config.yaml
n_layer: 15
d_model: 192
n_experts: 128
experts_per_token: 6
d_expert: 32
d_shared_expert: 0
activation: "reglu"
moe_layers: [0, 1, 2, 3, 4, 5, 6, 7, 8, 9, 10, 11, 12, 13, 14]
router_score: "softmax"
normalize_top_k: true
routed_scale: 2.5
balance_loss: 0.0023
balance_bias: false
router_bias: true
init_std_router: 0.0123
lr_router: 0.00078
vocab_size: 6241
norm: "rmsnorm"
norm_eps: 1e-06
tie_embeddings: "early"
optimizer: "soap_variant"
lr: 0.00646
beta1: 0.95
beta2: 0.95
batch_tokens: 65536
seq_len: 1024
train_tokens: 284600000
steps: 4343
dataset: "wikipedia_en"
Below are experts of layer 5 (counted from 0) of a mixture-of-experts language model. Rows are named router (the router's row for the expert), gate (a neuron's input weights, with its number), up (a neuron's input weights, with its number) and show model dimensions 96-191. Each number is 128 + 24 x the weight over its row's rms, rounded and kept within 0 to 255. Numbers have three digits each.
After each expert's rows: "gets" lists some tokens that make up at least twice as much of what it gets as of all text. This comes from a sample of Wikipedia text that the model never trained on. Tokens count by the router's weight.

# expert 47
router:088162152138146098165122135143116115135138135091122142141124151101143106096170113084155161114164091169066107108159150119128110126136122132115131114133121097176169153151152117166143124151059163110101169175127111114132100139134134156110094131101130137106132096095139126144112106141164114110
gate0:104128136123096142163122156131111114141144140131147208095118159101135128134155090135108128136147092129147105088120101115148121076131119131139133118173133116124157143129105159127119127132123155149109094153084104116120103154127125173118087160162140125147123134128163078118120126163152117121
up0:128108136131117146157116158179097138147139137138187184100102178099132099132147078143075138153141103124148140101128115127130113079126113126139137098139167146100156142133130160093145137147145116141123066184101119118087120141122117167106093144176128117158134114106162096152137115189135107109
gate1:075122139148120127123083125122142116079117150141132144159104115102129132105172135088104130141124117139111156155182095096124093123100115107114141105131089123116107110112099166145107127129124111091136124171138072159131108153143151119103065126101143129160106143134111131169127116152158129154
up1:134102102115138137142127110137132131143197142123155165126117105135147153108095125099136106049123142125150125102099125131129118128121118104132131142129087113156141085109123116097102134092115161165077136137154145142157079100112127123173148118115121166116149113106142156141171081094130150096
gate2:120156150104142108149132176092075111180131104147151154077118137095099081104171113099164150074142146145106102127105154125126126107143151159130075155133128160164129152118119086135107124181091141183107099146097135068138117126093176118138138102117128110135087110139162109147136116118103126117
up2:103124098146081145136120144122106120166151087172136145112148136108099096136161104124167138130141095101133123132152152112109137139167133087157095132179121125105128144112074135137101141129110132120141154097096111090109129116073135138161091167084140109163122119124124141108091122084133108155
gate3:081160137152101132109148144116106151102134128097169132099171102125154137120109114127157099129143131124125147122126090112137120144125099110135099141129116125108151137126107089046130149087137175185127149129155124134145121103152113118130092070161139158152129121094137139104129159107099145149
up3:110130069157128113120132124121116082158153100091147116098150140110143107146083094161162115106119133169149156117137112136125154168124140144101163161141123099085143130086132143116173123138109144128142144128103105155147127127124116095156109121111113125070135100126156116139099138116110148129
gate4:122143134166130162161130131089143147124110119086113146145118118101118104095127143108122151131133113149124117141157121113132131124150140108138084132120139134135146145169168164120101107152049148141105101150139152154158156133099148132131129139109140172146162135100157118106105113161170207093
up4:159124117127112139105142124138097146194134101089059123144134090120093082135128105174120118152160144122143072108109095121135152080096149136142091139147134131086166107133092142138132136101136145135114099155150114117132110132127133187077119136133148121107116125139096096109152123111129107100
gate5:141095096166105161140136193150162114135143134109098125127178089144109104161111105135115138167137126135110160084147125135120176104130137141163122121169159108127158115105135106155124148128125128105158140137139162140130116125127098125112179150167176101106170133112159177150154105143065129107
up5:103157139117136114088142072107153127115121152148173138153114155125144161104110097132135124133111138138156094146114119119140121166137146089102105133120098168105101157162102145107119119125171127148129115100104113104104137131132153154108092107074148142121112170128108104096089153110173108180
gate6:115162128129127180172140133128134132128109141110124172112135112124141101096163110122122112126163127137120130135140141148150146139117121095175136105129174109109150167114101119126113154128098109128143140137154069166176129129163136157139081127137092110112097112108130111082124069087155141072
up6:117131128102129153163135137155098156128116183145126158135148103182101133129169147107104123169184128137128106123132144131131110100108087124151127135125123078133126125133099134142112169130120095111105152150126066132154132092116111135090171121132139072135113131117149137087117074101154148088
gate7:094187131150088103145148110131124133076148131154140139120138148073147131126141119111140137143141112138160115124161166147142100116166106108162152080142123091089123124157172120161095124118095165134153125148133086103194115151137123166089125147133117158140119132150107100133158097121118144121
up7:141178114173105122164134114177156103150108101155164134088114123131117121098154122103143088126109131130143181103170172130117124151139187121116145142150106127141133121114157114105143128132093133130156178162146132102194102109140154113136108119122131168122143152181148182166187156150113144104
gate8:120129124111116117157136120136115105134140151066098172128099112075133141125156111100101143109093092149144110097123118147121145126124120113094147110156080124139120106122138115146138145120109099158100104188148110100144110154090152144118114135127147148134138140188134102144137130151128126154
up8:121147125113120147106145136117143139122125110195131047120124120165107143147122138148157120134145175109119155164126128137138126129141122130163120142096173122150152159149099154120119102102139158116153126078142142161094126118150136097109168130129102127130094117095139150126127125098134127141
gate9:106115155147139128106143134111119097120134120095131139093139116129111138122142085131159125106140137094105123070178130130114138106101164109118122148154110134168133130166143138125146117113113143139113136128116146155163115136136209116145137162111155118089141115086088108152128125078159167112
up9:087154123127128127121118148128130149128131137123138173083135114141103130101146074119153143122123141104076145095143144157098130122129129122108107146170133132167137146140166152121136127113134119146109171153118138179146077125126184135160116170119122128111103139101135130163118118108185167118
gate10:133118105122132140144151158110098122131103120134135149088131128147174161112147115147121137118147154121166140099106134094102123140103138164157131138126123101160149140137114158109109178147148093126141140160179157078134154124122164113125157146123118097081094157137122124130146101092079108164
up10:092132129158118106064113136108143157070140139110150168088112163134164155143144100121113075123116133171107104100137106100136139137135180114160136119113142081174133113145131122139124170140169096149123144147132125135155128128148124107161131117145074106114134190141092104140148116145101135128
gets: "ar", " st", " c", "ir", " d", " g"

# expert 43
router:137105092145151117143121106166129143131076125162160182129150098130117136108152084161094116128110084113135134137117148062130131128096123117088152088108153121104116095126149137134091134136104158171097158102104145114140113154124128135147126099158140095137136148142125124162113131117134135118
gate0:117129102188135117119125112161151141121100103152149089101136122119113144138162139147133164134111095127112149144145136081119111101119120125154118142139114165117128106136157152130059074142136148153082110160118138136163191143097129114130118107143119150154124116149167082151128099134117133172
up0:103111119085123153133114141074117128115175160110111171147126147114148126136114104115112109113129153141149103140111090157146135134169152136102137105131133098098121132104104103106198155123120122136184126106136111123089080130148123132140138162140104105109155140082109173112127153104140114082
gate1:158130142110106121111118135118129146113111100127172085117084060153135131130139148176134123158139140154148127157130112137122130136158086123083101122152177125131114087142160130114107137120099186116114143111121098121140160115133132169145134054137139162147101140160127116116147156138160120095
up1:133126141169114105113115161133134144129145124077119133074119140154105156136124165127078128180124138117122139117157102133094144081144143124116116155116115152142124101107133113115148088178168138180131129203092106126152116164137117133111185134094156096103125169106149103150116137109095116102
gate2:156137154166164156118179114128093123117131078109161147136155098113145163091179124149136143113183079166112102143132116123129131147091131162133132121121134157135120139113130138146128144135181118160130143141100107144160154144127118145135076119107144082128126113118130136135086107146103138097
up2:116125114080108131123111113093189117098091172110123157164094161118153102167098163109135165187100118091162122129128105130165134123149157136132114130109139131138098130149084113094123118095103145111091096124129125087119110119126150131130156097126094147075138089130180143138151111138146103160
gate3:131147136098117142142116140125162124141154087113062142111131151108139156124152114140106125149107138142120114151140147098130137158119126079114163125159128130151115125116125161125127053089138113127104178164141169121095099112091150139134157097128174137136105121119116142097133127111108121121
up3:099093140170088113135144106126136091084110151122153137105132148119118145143141137124147139134136093150119115119125104170124150108132122145109116176147101121115134155106112129102152152163130132132126101113157068114141127155134132102161066148115125142108159132110163122134098134138160119100
gate4:139157127117104090137136103148138138120115143110102134117114106095157153096181105169159103108098088165093126117148128127131157123138120135125090107104153115148110129133135115158076116158128144158090115140116121198098151126122148116091103123146189089133108122156082116100142148120112112153
up4:163145134126101084119133109126112139123109133137086127124126090110156157093185097135156116111104087143116125141147114132113154130128132126143125120118168120144107121112115104154093123172141134155130089131101132211068147147121143098104110119131150098115120133153110101115122143140103123133
gate5:118091111138158150089151146160075134146119084122118159127136091139136103151104154130112103105113119149096142167131129103109165130085112138129113095118175139112108120117096166131083143135122118150163115123141110127133124121153125093086141103175164170130097121153130111109091132139100131102
up5:121174161123103102148093126098140151121171159105148095146114159128120144140102134132131142109164124112126146088119134166150085116178121116117130162124105095099141113126152117092168121132137106128101147146124122155113122144137132160165115173089130113131151135122121142138172127128134140149
gate6:174118144113138118077165099155141130147074083139179111143141125142168113142101106108102102098106166128131116067098149100126188085121148155122125127106094130154149129106190122082087179126095134146135121134099167159131129135173136100108097156150123153148141109124122136142129134147121115104
up6:103128119100138122138100170110109183107093127133120094159142141108102160135123145124145187136124099145147155129173158150112110161166115155112148159129114124113159070095135121109128118142128148137147113125106122136109109135096145094114143146123093153155139131104188079091099126102116106125
gate7:137123182147132164090116132111141150140143153118126126175122147123138102131147123083122166133154150145143147142135164114101053108118098122075115129153134109093147142140147137146133146146157093117094069123079110136162120146119142094126115119123124166110159123134107101084102120083122147122
up7:120143074132134070150133146136110106119116084111151113088101113132110150127120112140114048123099088115114106122159113155172178157149147113156161112120122140167116124121107116104116117118115130104155171137192161095091145119129108145114135156120134110163094145111155129149171130145160095137
gate8:145101126112165155105132144163153120154164072110142110167137143151145115154124139139151085138122154122134136145156108122140171087171113099118117123155160133099160159141145125108114163138146127125126161134121134124158131134156109154130126123140102119177085107120107145138107133146129131120
up8:134140129121110092179097120113139149096109157176095107097114145099151142105110112136134131116107132114147096141125152137137088038128140128154140139143134129179129090084130082117131126133107153162104105156139113137100141163128105103124136121124133128104166116147122130104119128159112127166
gate9:160150120162146122104083130145105141158158103152155135141139140146139122153102111139173132127123114125125127083104114147142131171131153126161099124133190153137172156138103150164128157125074114131114127132117097129127131094115156154131147114180113117130124081119112129121156129125158108121
up9:133162143088140130091086133141082135115158117140141130103154126163099114126126091126171134123144116128148101117141102128192124174149146133146090127101169146142143161135124131140151164099103104114138156103133081146124099128098176166162149114147128116136104108142108124118168133118162082135
gate10:150134145112172113108136103148144108084119093146145103143125148148112107099163109101090121105144124118147107134139173152158162152119125125097118131092114121122108140137152124158118146139115138126154102127122085164143109152166109144122100124118132147172133098134126119106134099105129134110
up10:132136146150163162124125116133152090142116111128122113124132155122109115170178113099122110125131147120138102139163139105142119110124123124063126147124119132100101158132153118159106156130164130127132074088134116105108136126114127109136042125091169132145100124140114144107108127147106123117
gets: "\n\n", " =", "=", "===", "==", ";"

# expert 70
router:120162131127137119099145149133181140095105107138122139100084141123126148149148132124117116142128119164165177102109096104115084114101156165141109169131171096149153099144089128162116106148079159090111180147147133125119102140143154121132139112074114111138108150109143143158105186119143097123
gate0:113105121125119160098119154117129133102135132126145101132128147120134089140119115143140115100115117096161115118156114147150159130146162130119119181141116128106120170164120150116101124163175124130147150137148130154109132137083159088115132115177104114088146137150135136146097169153108115134
up0:131119161121148127119181110136157141127128084138130101133138128139146107117117146136152111097160121106140123108134112138119161134093169133106113193107133144120124118136139109094147153163139119133167145147186096105133144101115143076105119132123121090122146120128175154155099148118090129076
gate1:114132145139141136102091097133131095139137091100141130161132156153138146102130112124137123092165157096105082159088159144150133089110101094156125122112148074149119086102088138101105163129124127109113166119130114153111133117122148147116090113140147139119108092103153132162115151134093097128
up1:131134144140133150104115122148104115131156180119121144108103104137114133116153090055099145129171163103178152145094147151101126132137130122161136099180111124109111103099120106113117151116142120139095111165132098135117138134139132117138127124111146130109083148091137116150148149116123089146
gate2:159131125167149138109139136155136185083136124133154152166156099149120150132148085166131099103098127139148135125091133067113134148110183102127126165137168137123130142125135169156086174101141098102117117152136133106137158115131130111144109094112110118170146131121099128181127091111072112119
up2:107175140093113117135149103110137092165132109141143098107103162112145099116100175096154145165129124152110149135140127172102126121150078119123120094115109129103112132126146091075138073127140154138124154103116129180103105147123117137107188142166151146107124119127167137094133167137177172127
gate3:134135144152147109109079134112156096117142145138144163079107117137128123172105150123102083102134117100139148105125129117130088111162142144131146117103146110118149113117103132158114116129102097113073090069136107139160163108111150116160134133116114144164115108142126142115137156163165099125
up3:142156138114152148088123103077099163141129108158125136143162126118136097180151127114113092123119104113134127183126114124166118122153116113095117134127156133107126112107110098083138105103138130123099160078136091098140143104131146160120161097153082095158096135106170082108134161125129141180
gate4:143124141141127111123160158117128113103100097120141130094057155198140183169143108131119120087137109150176117128150155108140103157127107128144136129205134101187142143094104113135126129154087153144118146131165147104140114075145150097153116101096093127087111141086135104142149136103103111136
up4:120147133154119131123135153107133123133126113153139150114097136192104180134143105145095082105127089171158129105124152066127094129126096114132096117205132115164148130098113121113111158124107124121124155135160132134148131115118150076142145113116112144089139129091120119157128109073101155108
gate5:124151110114096134140110197097127116124130107109160106143143117128166078159154147126139093126122098116141118142115116072141111098133121102166137132116116102151090162119070115141124126132081147130090093133118176170126167116109149136078121134135098116129115108111128100141112157126140178126
up5:136153092129131133123137043179113134147136136138116110109120113125113181111117117129121148112155170120134140137119129144119130086091100145068117132142147148103112141136177126099132124119172104110151167121143127097111085128131113136128160129120160147109122131142136149129139128172066097129
gate6:098177133131126123125131119105129138145139076146123143127111118137108122093169120071118112120115135174102138076143122059095083123089150148121120101121159128177127112096092133100095127170089130116148145171112140107126129100094144137147108134108139125122094141118130113127106134111118109110
up6:113076150135154131154132114127125116106112154136118086131155111121149139157102161160150125102125105126135088178123133175151169111191106078128126146112098146082129135131150132127159125102132097133109127118121130163127159166137110099123147141161151154147143084147113149126147128124140160120
gate7:108115099170080129130158141125147092123104110054101140140135127158124088128137113146098140130109146144132157088129103153118110160109137133141162158152139108107146154136193115149136127125118112115117121113136096146138163135112149112146136153139125146073146139173105133098135147114104120162
up7:124136194123190108097109110136082127154163126206132122119168119154130125143137144134128141150149112129102089122098154146152138109145098137106145117119111133101135120159092133151128142106126151098123099129104160151132127120139076144149094156117187116169070096108141138145117134093148143136
gate8:135139127144150109099136107095156102131141139123105130166139159169131099169137091095168139104127099061108114116117105107124138155145065129114135164125163145103112127137134108135111189130153157103135135115160147153146091108127119125093155093119130091134126121122089123149121134124174114149
up8:147102124117127159168162139121171103121139165102163105135095115113121153136101166130118136127142142092144104088117114120117115098169082154151104138114162138082136123092121131082157106141106139120107139154120119115136124093164106096134125046143133077126088131128133090105155134129123118109
gate9:101154105132112158126109140132124128165115095140104132112115101073119131085115100138191118120127144139130089108177092084192121163167127125149139158141153096119147114154141137108102112116137082106132125171092150084131127123106125138135090141118117140076119094121148143125102112119098116111
up9:131112141118191133144149110128115102145124134124133128115142149132140147128178120123115163112133145146134179142103139132112102142140148168084097150139130121138140111125157147132155137119138164147166091122168135126143110174149082108145086141105141167167142125173098133099159179109124151132
gate10:135121152151116137096170128096182076089127097140100141171103135160124137091117141129139130089122112119156101084150109120137103136105109121099104112140132212160077149111121139137115141149107109113125096126178131119135148121158151151160123145156184118117152144151092118132107102123113127141
up10:133167089156105132133104092146099166158128138125145132103167097092113119139124120151105140151133151150105149144121125125159147106140137127112140180136154092119160107151123144129133117116162127128148134111111095123143130157133114096140098110072087172146111121096134086126133168109175164134
gets: "al", " Al", " G", " F", " I", "ab"

# expert 127
router:140108141129105106141129148099130091141122116161129129124108134115137135119111093159108136126124122095141153097111141138096102161102151085143103159126097069098132079118082114114090114113165148109104155147151122138105130160103154176165129134161100130100164100172124098148113145127144135103
gate0:130119105133122152077133116161133141109147138127192150110119126139185094126118102157109128074172083104152130097150144125135098124160122148106138109116072134115164136110132120114122167129103099131175081161142144114130161143145115144127151092130123113130135145162152113155136102174089139096
up0:101148136108101114164136158078123130126133137163036124152137125119091115145137158098129122141090171131141111158085120136141146107137100131148118146138179145119083149114120124154159086152176163130076171104117088145108129131112145100156096150135109128121100114123101139095126179130151163146
gate1:135094129110151156099114165140132148118129173116085151113103161125151151117116152151139137100177147137144140121105115140147147160143042128095147149107088158114115112125137138133135105107126124134162135142151125115125095141116140101145125127153146122111081123142143087114143095112099139083
up1:129112138170145089143125120096142151117146121117176145160166101112164125130127141112067168096094147123142146133168136120097104131184185117153105156100132120138122122109144108125115145129130146094069148134111148121145133083125098135118106108137123108181168131143156114100130124108116139178
gate2:136112146113115145138120104104130131137154158112140067141138143110114096133223154125145122128103157089125134130173149128163100157129112121119160127136098115125142071101132122104107098062119145147125155130100121123108180115116135135120113122140194139145177101136148118136103136111147120113
up2:121149135095114152133150125119170138122152157136074121122116130097120112116136176147117131179161122100147098123126145132133101145169089106138176111121115100130112102126113133114126100078137150145145149099099128121137124098132153140114118092119127151134173107155172158130086137135097120124
gate3:146132141148132124116097168117122142119111157151130141126151105117101140137124155149114160130126127123141187148061152089101105136134136134119134116148088166114085100113100171168110151141129132185137142164120113158149150083166117136132150079168129134109117092123113133091124111122135108158
up3:111136129161109138136104133139148126141110105141125105119105173124126107125107131124129126074120162095125185098100093105080133120132156120082142138117156171101137111130101132132142150134099091133081171101110119157132117138134166109147119164111135136142117126139127103127127106168103104090
gate4:121124146141122127100147125163104126135102107097054162124168163110133184087137103146137130117113168122150136141140145109119113110106071089150135163144114123120096169136107107102126129112142154120120160117128104096151161120110125123066086128133133112096132138085126150142133124106143175128
up4:145145140115135115142132138067127123122127108178182116150125102137085081145095129105128122148132115123127145128131081147119148172142200159113082116097132145144108102105146102141106117152094119128161109130097157152140094163169111134158117107119120163151116109147108119109107112131134088120
gate5:172093132093114135131155120160119138147105117111144149120136140118070144110189166159112142156129130137125170125162140157109115123133136113111101143084138096132120133112073169196144122072116108133136110160139137145083122161156088148123103141144101100111117171149127115076140156125101106120
up5:111146102162121138119136108109138176093199122128130098145140074102141175164121121144113118123167118134116101135168146148103118121130110140125134127142142142125161128144168109130124160148124168095092155133118151098160165107151180062119104097101131135105167122131131130147123126147124127128
gate6:150173125141146140118142136135111100089107157171130153103136105108140111089135109130152129119130122113151130107112126108134142146116138094159142082164130129165136127141132127142135135146160143120147104162125132175123119137108111114110123146144149105145090154115156129132112145188147190112
up6:157170131127140118096119135143108120133105151168155156107140123091127131096118074106174124125141084111147107121125145116128145151103116132153101082164135119159128114134128145155130139143148142130175090159139147161124147136099117101094146137142138127115108136143131146124143140151180172125
gate7:124126159062122151137118173136130129129139174149104110119052149135082066139110124157096126148143136125180098134138117135133144165116127150144141114121137102107123110132143140118114109138123119154099173144125141130118072127104152131139105146139131144104150134142111118145162112090082133149
up7:124105162118132077143182148178118135132145121138163127093091138157115174129132115166164128106126139131137155113142128110125108122136116152120132144126147088165126148122129133115073175163156141146148167099179140095188105101125137128117161153126173138107115149131120139174107149130148080135
gate8:114139112113162138092136152099152148141093145100067124174146133119154141129146121128123110128145106140149110126120121143133120173161146094126104135125143117126086136165077122143139120126127168115091117124110112143099135134133143127132061067116121154089129097131087110126120154164123158163
up8:144155137122107139148151121147113124094118105141147152096115140140125105119130090153125152171152103124074150162132132083121123125088110144110149105132116113153116151129162154136101191127090106116122108123118142111141151144119142093144161170131087126154119168117149139149125092115164116092
gate9:124149146185152109127111139139109087147132124100141098126161144172150130146125100097125115110129173084117127120132131156135152119116150109135120144141163130126146071096128126113129140086155112076139134128130121104139160145098127096164146126134133145138118141130137100179142132139109128134
up9:140109124082089130158128092097127135137111115115103165093114109113119122098117150116130129132067124163153145149161127097090114124112107151120109104135107152136135118144130125131122100137108118213136152096144101180134134166115129175093099121109149104100153127123101160118126130129134132110
gate10:123104119090115169128148137150107102162128092144138147144153148157140143155124104095157114126126178114158180131113117126110163111088150121083087176128103087088104158120155147116151156112075140120154173134121108131101150110114147122127107140113090147117138114169095119127119159115100124096
up10:146154174123117099122134123118135159109097164099115091136107178123129123163121123123128114129133161099131095130105103103118081146159128159164137116099164179146157150148114119152128141149114109157103080120144132178160111138105135145144130084118155150134102134107146112120114140116176145146
gets: "\n\n", "\n", "==", "===", " ==", "The"

# expert 20
router:105119124077151099134110146146134139129127093102202135150123105159159156143113152097156101099086128143133142087109158109129109136150134135131114120129111179158116095137175150127126132119152095165070155156146084124125088163127139166162095143132099130131167155132099134166140149121141150158
gate0:119150155108126139137133114195133135138159076119159166114167106152146112150146144156158093116082135138145101115134124112132114110147156139107082183168140131174131142112152143157121128171144155120109115173132134144145114143126129138150100086141134154133119145094157145127109119118155160103
up0:145111089161121153124191184125174159119137126108133149120107126075110126126131160152142100111111105134145106165142157125135131134125147101169087112145121120139127149169102134110137147134123124137139163111157114137133129110090122105134097125156124120170128127117136121162159154098146142105
gate1:172108130110137148148156120106139182148129132129126094148184122173128170166137129085107115177119137108129101129140167154144127125117070110148108140126162151106125141102130152130136121156175103100120140129109126141142123151169117128125081128156126156138110138119127160177185120090098127123
up1:176113117128120132150149147125131154148143140134136123139141103116108097143111098137173117165114095104097110117111120115091109167173099166084102109146143136096159147129118102132073129089150125119149083100142131151096107127124130132113123106132142150112146129068161112118150154140145134125
gate2:136097118128115137113077136128131124129131138156136150131134139157137178105168128109154117092128155129203142134154107127144083104105134147123075129148127143155111087091140159130077149122123137124092140136122101139093115107120140161129087136098114142105149167140100119147125137090127189105
up2:131176129133116139144132086131146114125100126104133137129130111139133112116138128148121103136106086121106084128119105105125143137205133136135142090172122142111148158193100072112183131105130139119144129121157115098155165153125138079124147134180134123137116133118173128145094089151097096155
gate3:124120118140082139145126109080153123141153154138146102164119104142135156095115129148135125117136164138106127188139106143145119156133132147097150115113114132134094094153140125194093126129107132133090104130086094140123127135095094106148115109161147123141202131126168132144105094091121158130
up3:156138098099164083097141127122111140130135153156128124139123131170154131116121102146124143110115148144151099124120144139178140136128144075130158150106132117139103152117142111106143170121088130147141151130101160145100154070138112086122116109154145134094154124100097155156107095116139181107
gate4:153150130105098094133087128128136106089093075143148164125121150138116156090084122141158124120122105098145161123142142118142103146134156155104165148118125142133080171116138094181142100142133131135128128105129118132119133149126142121156128155126081087125103131177103119139094129128128097141
up4:147117092160135113108153116112105120194154099132166127123106164096152116137146111137086107119121164131141086129132105121109125156107090121168119173144097140116154134137104135111124151116182152126131105187128155151139118202121121157113161135111086128107071147135128129129132154131148139143
gate5:108117128100128169112130125088123163105132089120131097149112158085097098099113093111109104094114154142154123126114139099150117083135092123120114153129120114169109111120131090119115168149111090153132125134149090119166139130133088094106156167119139143171119092139147116190106169114108134109
up5:131129088129114055107151110156119121142153151123118144141130162152122151123148139188134160131089132164094129131133134137146098133051146122089153119138155141088155129128120132115137150112109150140137167132136145073103106123101174167111124125135119144141124163122103134152156118166140114182
gate6:144147123106172130100137124107149136144138146161167129165182136174099157141092101137137126137153130145136130109137096125126096118192128116089150148086173096122133099132138154135135162115136096128127123116095106147128156134156117126140114149140069123096118121132110136165093134142128126114
up6:131131158112118110117142158144149135142126140137113087147125136168106071107093111149153140108153087099136106105108131142132151112129143155133180163129146118152176134117153150158092177126132125108117118119122145097104142172144091125166130116137160098122092132131136139098110106121128109121
gate7:095166175098123145112084110094133097153173122140137138124147107163117098112151128099115110102125103121174115111112150102127117092093085152146123168144103079134128111111150145151136102107147109083163139145097136076155111146085181166101094126135130136100106138110096144130109093152162110111
up7:089158160090124129120106136123133158167163116125135121181102092181115094101169120085113090133139102134168108119106110121124094135067082114144109213124133140132137099111104104176119107111120107114146128170138118082132089147101136168130095105133129169131104128102103129122134076096120107133
gate8:128164101129168108158099134103148126131144109142184129126150076141086097105098116151169117121091129185102122073138086099141124129113119135137131123159117131159184081143128117126132160107134152140105104137168091152123111144127124142157106139128123190126142175146141153167165072101100142127
up8:159153152133129141170130127109143160156137146142144121157145128148134113114143155136161149126137126188159133094142114094134150186111111147147120140126087126115143139135123113134116155104101123126120089147156164139124108129149136087135112142123142182123126165116140138172135098118118100124
gate9:110129157174139104135127185093146121122116170150131140101134115127119120088128114106137094172091160102156107089127119077136072116155112146166135107138126144105122138157151113148140132127126143128133127123113097139117091121115154135130117123132076143140136150143136126118132116201129120138
up9:130128121114101130132040148115088132148131132129149132104151114134097096108144159114129148134136104148134156134118178112108090125086134139158133082123186127163137160129141137138168170083093140101139139106093147116132147099183138089137126161171127148097103168085070100130132146150130118130
gate10:148120154105138095111142113113130111087157093129166138111107082166140150105141116105143111109140112169146098105148098129093138127138125108145120081143117113163128142174162120142119126128139105144122107099122139088163133111091156121087145160138113110116142127120093179121175161141086169118
up10:130138155116145104111156154120125103077153113133155096128139096119138144107098134119147127116112140100130128075166116131112113136140132098087137118117137122128204103158140122118148136093117117180103138110111124072167117129143128106145129171102148154117093142111090129121139164135122153162
gets: "ing", "u", "p", "av", "ag", "f"

# expert 38
router:134153089081149158142143156146154143140107121123128175141078145133121126120170149137142132124124115134105132157087172166148106130121123119123116132119092097094155156140114123159154163124116157137106135161141104098096124159122090171089120108151137123117133110140107116117102110130098106146
gate0:149141128165147126140156128152116114116079089175113137115099168142127140140126143115108147084127164097112100108106130147104118161113142082123104084137171072137142149117107125140106149140130127124153131177109163141099136112124084161083134150115141144141156137128125101098130094157112146163
up0:078131130120119124143126099103117107108124121112146132157129148137137104141134136146164127158142137148172197197136122119145114187125108115132108101087126087136138128097159137120115092132123122110071135137105070114170132120122146104135152159155110145160143124141107149142173143112132146123
gate1:147111100090134139113118167111134114144121115109131191144111147127147153145160136114061128160113114150158113099078127121174113116140093136089088079153106138115145109127143111161105109115078138165124125129122103089127112148108146080087111111148117142135108110132139106138078116130104117110
up1:150116124173121107158162083163090116140115118149113134130142096150100105115128122112195110112138102110141131144182142160108150112102151108177130149100117126132112136107091139083119152127183127095166132142127139124156165106112114164139124164075142119111134127132153172096167133063164155121
gate2:154149128108144131111117125120158098148124160130122098147105103145154122133119119133123139063178151133102151154120137162151126140143108090168093123152125152158151096123126175138120130136193139089115096150151152151113128132147131098111116163133158128103117156177118098106107118113144103148
up2:146165074098155124107132116101160132164113121184122154093147092108131130132182144129128161083119158144127165168108126171119124129133147109163117120103115134120096139149140137084143130082164118094121146109125072140143127095095103091167118169133147098113124126156120095101122122106115165147
gate3:100125114116156136098079173140139144131107150113153161099128136114092118119153135129156122119187098155107150100110149159105151137141110123146168116167155124129119129109141110072119137154133142165135138164143136084120126100131103154113138151154149152149081138147124142167148161176122123107
up3:136156114166092134142125124166119133126101150120108126101141111155137122172099142151113173106131126099171083114137145129147147155125065117143137115122114092142143136117112118118158096138118120172131131125098085138155104126098114142086125122127121162109120132145134114140098139106109164153
gate4:108185142136118142111126160148125117104096086174157145110091166125085140133137171142165167127126083148102124130115131174151118127128108120109122105091149133106106123145069165146145120125121132101165133169117116106145128118146122089127113172091107102178119144171104136117122136116115090111
up4:139156097107124140107139075122146111128154119118147147089137126128135134147121103105160161112064118102108127122142107123134114142133143169125139081133152121092142151144103104150126135131131133151118121159099168141149103168133140125106121124124123132078112203089117121142128196156144144109
gate5:100152120107119112130148131121187154139109137147096164109106134143108140139148142123128107155124124082110133090129144149132151159142141122147127095145121099133172131134094192152148132121153173094091166114128157172104123107117104120109072124146122091137172103179135126110113134106092153109
up5:127124114098137068127183146121094153133136177128137153150109116122131158092196164094143143118142153144096135116165118133140120109135157129099088113124107169148102153145136089134131154141161142107114109154110143097113115097124167107102139091131148110112096114114138081117151161114114098122
gate6:151146113131120122125126166107121110112074138117102142123070103158157109128135139105119152122136123139149140139149111133143116142124119133128096128112121122112110143085121159154138184111140139169101105159155142110127162146122141119092169132145090110154135132151119059165109133163099105140
up6:155161129131128139111145168133114109122096109115112130136064067174140130128153147108113143117106119144153145149158101109107097176151138140134127115099125103114120131107115170140165168109102134156132106165167115120124166165139118105122167119144108110150133130149123095172107128162093117107
gate7:131140120090117150117173150122150116177160152126147151139069096124084137101132117099082121126130127173106148131192163134134099140099085153172095132140113135108138159125072146152180155098167137152090156149133099127146172126147136133147185144109134110119134144085136111134139077155128145134
up7:171145128143116129078142114100164102089086122115178111132130142096134155129142138114137121135116123120139165128138113113167081122090107101179110131085127080145122147107113132139174109123155157156087155157155128145145133149163139104168123112098122126086121164140113092119161151113084184084
gate8:103133155077174141143150137105115109131105115146133134182131098125121149151137131155130122127115095139109136089102158116195133086121099116134104141101094142130131113097151197124182137095090126073134135121117105139119123146125134134145124117150083129130133123093135135118113111099111107191
up8:146121128138124158150130136139141128172147152102118130110091091111130071133153137153155127161104171151104092133121128130109110146120159128153150131143139106127097130109134096110132108140151106165150154136127105120119123091127128099110149131110180144112153149148165124129148106129132103141
gate9:144184139131137122125187142147142144136144087144118141085153101135140104084142142153102120118114132115138125078088118143126091102134105118146127132092148142078135125127118129130115145079132133126128093130121102101133120132170136130142142126097135118107092165186155103112146119104141160131
up9:116145101145121122128112155112121159095108137102123180064103100125140120121127168117116178153098107114064142090078174117155131117104129148147102145120169157088167153102088157147139115150127110140111115117095126087107104183117175134145141150099129106166101176134133119114161130110134161148
gate10:131169159126116134112148140138123134156155137100163136143102129151122102092166109152151164118177125113125133078144129168110147133135128106077145100114140121134163128137168146140062121120145112090111111113135127120053139118096156140126124130139128122132142104118123139131137087116099128131
up10:141105119142174117146104161113133108102096109168090120105172130099124154156129157096110099120089113142127113157139158085149114128120147138183139150136120119114121112124095140103172154136133122165155127118113160167171108122141115110128152111113121134132154114140140146128106146157124115103
gets: " c", "or", " C", " p", " b", "c"